Experts of a small language model.
Experts: 8 experts in each of 12 layers, 160 GELU neurons an expert, 1 pick a token, a softmax router, a shared expert of 320 neurons.
Training: a variant of SOAP for the experts, 392M tokens, 11969 steps.
Below are experts of layer 2 (counted from 0) of a mixture-of-experts language model. Rows are named up (a neuron's input weights, with its number) and show model dimensions 0-127. Each number is 200 + 40 x the weight over its row's rms, rounded and kept within 0 to 999.
Before each expert's rows: "mostly gets" lists some tokens that are sent to it at least half of the time. This comes from a sample of Wikipedia text that the model never trained on.

# expert 3
mostly gets: " was", " as", " is", " are", " be", "=="
up3,135,139,219,197,228,249,214,172,232,134,185,248,229,200,128,150,142,117,148,191,194,194,208,222,155,257,156,188,176,258,235,216,242,172,148,195,254,164,168,176,220,182,199,173,175,272,200,172,153,233,235,187,212,237,190,212,164,200,168,172,249,238,244,203,175,177,282,195,170,89,222,155,265,229,205,162,254,221,128,187,182,158,157,289,191,141,159,173,172,208,239,223,277,174,218,203,228,194,158,173,296,172,176,201,227,175,235,110,227,223,208,222,197,272,215,242,226,173,233,242,171,126,194,250,224,202,197,165
up4,230,240,201,217,164,217,147,189,187,180,113,255,180,215,276,187,173,186,216,197,129,196,178,159,121,212,230,199,215,250,237,204,235,238,186,213,120,162,186,315,211,129,153,203,169,213,176,161,235,198,192,201,224,211,167,216,186,132,214,184,176,197,255,156,241,290,193,164,142,233,164,176,159,218,171,226,192,189,218,92,132,148,220,194,200,202,238,182,170,223,206,151,158,186,119,133,161,190,198,227,177,183,221,271,152,195,211,262,178,111,199,142,184,171,185,207,219,220,152,249,155,269,209,208,141,277,181,217

# expert 5
mostly gets: " and", " he", " to", " it", " He", " his"
up3,232,203,219,198,204,182,211,181,204,151,222,275,186,231,214,95,159,165,243,173,189,169,193,181,149,190,243,237,121,168,204,174,203,167,179,165,136,185,234,238,208,241,203,193,140,138,229,196,181,225,185,158,192,146,222,161,156,118,150,174,197,171,191,144,201,229,119,226,184,206,189,179,213,290,214,124,181,206,192,85,249,149,183,185,167,193,143,213,187,122,227,197,267,141,191,204,202,162,108,237,126,224,225,98,215,286,206,166,187,117,185,226,257,186,215,207,179,172,200,228,203,222,212,150,206,199,177,190
up4,241,127,230,245,213,225,237,217,297,207,233,218,146,193,173,239,166,196,195,284,170,201,182,166,135,245,166,215,177,163,237,193,203,256,254,154,139,203,207,234,219,193,202,203,196,140,219,210,230,187,195,232,152,177,202,208,210,234,134,239,180,237,186,218,219,169,188,243,217,200,172,235,116,207,194,190,231,131,244,229,166,265,93,122,210,226,252,254,143,211,183,227,282,234,238,246,118,237,203,197,201,185,140,192,138,200,230,166,160,148,108,154,213,251,199,186,169,236,190,190,254,297,240,241,225,193,242,199

# expert 7
mostly gets: "\n", ".", ")", "s.", ";", "s,"
up3,143,177,257,289,175,231,231,240,215,168,227,240,258,155,179,231,199,141,193,244,189,140,133,208,286,214,147,165,218,182,235,137,221,277,287,153,172,218,167,206,234,219,158,191,237,206,212,261,184,175,218,181,180,194,123,232,163,188,204,193,206,222,205,245,209,193,200,220,166,203,175,280,237,179,193,240,251,172,156,251,196,210,253,127,226,134,150,217,271,166,171,179,213,206,188,222,170,129,160,334,204,209,197,242,110,162,201,168,240,216,226,149,213,145,232,183,216,179,186,162,192,153,239,212,206,239,211,263
up4,171,255,166,217,209,156,207,195,219,203,167,261,296,264,208,201,157,233,145,289,218,198,171,192,187,199,251,247,228,204,195,192,217,230,179,196,171,143,274,216,196,164,216,111,85,217,212,181,232,220,178,199,200,242,261,211,172,186,239,134,189,209,216,186,163,174,225,259,261,149,213,204,224,207,204,146,223,169,227,163,165,217,167,150,269,189,237,199,206,118,186,143,280,110,201,175,214,236,168,240,245,195,166,187,116,154,195,227,270,197,230,232,247,171,213,248,207,169,162,237,260,124,170,254,145,228,207,179

# expert 6
mostly gets: " Bal", " Pl", "str", "aw", "gan", "O"
up0,194,204,197,219,240,231,159,249,208,202,212,230,186,230,311,214,159,180,175,180,266,196,205,151,262,208,196,186,201,222,159,149,215,271,195,162,160,226,206,192,280,266,177,201,252,216,224,146,174,239,189,238,192,201,145,203,129,210,150,185,230,227,233,210,201,239,170,201,121,197,122,148,233,232,138,158,253,177,166,202,253,251,175,231,276,140,203,166,188,145,191,240,155,266,165,259,204,256,178,236,137,250,169,171,211,212,219,181,252,199,220,218,253,199,209,197,180,302,117,186,163,314,164,230,158,202,206,210
up1,201,147,123,151,245,156,162,172,152,294,272,207,132,251,210,195,236,227,245,300,218,198,174,163,223,194,176,232,217,278,236,143,249,233,222,169,212,154,206,237,219,180,184,171,270,185,185,157,196,227,177,218,223,200,196,182,215,206,152,153,228,265,158,221,286,215,231,263,162,260,206,191,123,221,148,166,165,234,165,209,180,255,214,85,208,179,233,186,172,222,141,227,291,239,226,237,216,227,177,194,169,243,129,256,176,182,256,219,177,225,150,207,157,226,213,261,159,170,210,192,189,190,224,242,210,211,161,207

# expert 1
mostly gets: " post", " canc", "ourn", " pre", " brief", " present"
up0,157,136,239,224,170,193,167,193,154,162,249,233,216,217,196,246,268,207,250,159,264,149,165,224,103,192,266,253,158,237,159,189,240,166,173,221,242,288,194,208,206,194,212,96,194,198,205,196,146,196,116,240,206,188,237,208,225,181,188,182,248,223,160,190,268,185,140,211,167,180,215,204,209,143,143,164,191,237,187,185,135,170,174,120,191,247,220,226,180,167,222,218,272,132,153,127,194,207,209,259,243,210,241,138,203,215,246,173,191,243,233,82,208,201,172,190,249,218,249,203,188,220,219,233,223,259,221,258
up1,171,226,202,262,281,184,144,201,169,232,229,169,151,190,211,247,211,150,220,119,179,213,170,221,168,223,203,230,252,230,211,189,131,261,210,176,171,217,198,154,258,190,241,249,169,227,204,179,188,229,207,172,160,208,144,241,245,235,123,166,216,260,192,116,276,200,194,198,249,193,206,202,248,189,188,143,201,263,175,183,163,150,203,195,327,173,165,203,163,229,189,172,257,191,177,238,275,216,221,286,172,186,137,121,247,163,246,183,182,117,198,282,189,181,211,218,207,245,196,192,207,242,215,127,130,209,168,229

# expert 2
mostly gets: "isc", "ered", " Yes", "yp", "vement", "ind"
up0,203,268,264,251,116,148,261,271,168,172,254,188,171,190,178,284,212,127,186,232,179,175,136,230,223,168,242,212,233,183,140,231,193,156,240,188,256,230,151,195,200,172,175,200,187,230,225,198,195,269,170,204,152,190,258,195,200,177,215,180,175,250,256,173,223,174,262,239,147,108,143,148,209,185,180,251,183,263,167,113,254,217,166,219,185,190,171,242,212,228,174,187,298,173,146,273,249,217,142,206,242,179,139,203,178,231,196,155,148,212,161,234,254,185,186,213,235,186,203,261,157,232,248,236,160,202,169,196
up1,146,167,218,151,262,174,222,215,237,173,172,218,133,208,218,182,188,267,197,209,167,135,181,228,229,241,238,216,208,196,207,239,222,213,237,169,157,198,225,203,255,181,233,177,220,270,233,219,218,185,139,200,172,163,156,270,200,161,169,182,177,195,221,232,140,240,245,154,191,198,172,252,248,172,215,174,175,220,212,262,237,262,247,142,195,155,215,202,185,217,264,138,193,165,93,174,186,171,188,301,304,128,169,171,198,176,126,169,207,224,224,181,188,238,201,288,253,116,260,260,220,233,223,202,264,222,150,155

# expert 0
mostly gets: ".5", ".7", ".4", ".9", ".2", ".3"
up0,288,228,223,154,220,181,162,126,119,140,225,243,161,167,180,128,201,261,307,187,164,207,214,146,221,213,174,226,236,164,131,177,231,158,191,231,185,228,180,249,201,260,277,213,240,184,200,165,212,247,264,242,198,225,138,183,222,236,245,254,222,219,192,135,260,239,101,206,201,271,191,145,159,196,145,164,202,247,156,214,245,150,260,195,112,218,217,212,257,235,204,211,153,163,240,175,268,205,230,232,183,201,227,223,197,216,208,206,171,167,215,215,263,200,146,175,138,199,185,215,192,190,183,194,204,258,180,255
up1,228,187,162,224,194,185,266,200,224,133,223,219,211,174,172,219,216,154,109,197,235,198,206,198,145,254,272,188,143,199,202,189,115,148,237,131,230,217,212,203,245,185,257,166,223,147,232,262,220,197,212,227,115,193,201,126,280,154,218,182,177,196,215,254,157,191,182,216,153,128,214,242,233,198,168,177,234,159,220,194,195,222,148,165,208,141,272,181,240,189,247,183,227,136,311,242,253,210,198,196,132,218,173,163,253,216,292,247,180,191,151,218,245,249,216,234,219,266,247,221,203,245,197,193,258,232,207,157

# expert 4
mostly gets: " national", " African", " Euro", "ogn", " Camb", "ational"
up0,123,166,163,152,256,246,112,164,160,166,283,265,157,188,172,236,178,206,206,194,189,208,189,241,116,205,224,196,175,226,246,178,234,179,271,220,184,250,230,188,243,154,208,227,187,193,171,188,143,238,238,236,171,134,187,153,293,262,178,194,140,177,203,234,316,200,157,292,159,215,246,237,234,185,216,193,196,226,212,174,147,215,218,204,186,154,158,117,193,208,201,224,199,208,176,189,206,170,130,216,207,186,238,166,246,194,188,169,182,225,199,227,280,232,210,286,156,141,210,234,195,251,181,132,137,219,171,158
up1,113,211,233,187,191,185,160,183,173,154,223,206,191,171,205,228,264,127,224,150,205,163,197,162,162,266,95,225,255,166,267,207,188,280,170,212,125,109,223,214,240,236,190,167,190,193,211,206,244,216,237,220,192,182,214,211,242,232,200,197,205,151,190,158,127,155,265,232,167,126,138,141,169,142,247,146,195,199,169,216,273,233,143,181,235,184,165,232,198,219,198,193,254,136,180,194,154,205,255,200,177,216,229,228,158,259,197,195,188,230,184,220,188,126,209,175,157,205,260,164,118,262,160,246,187,178,172,283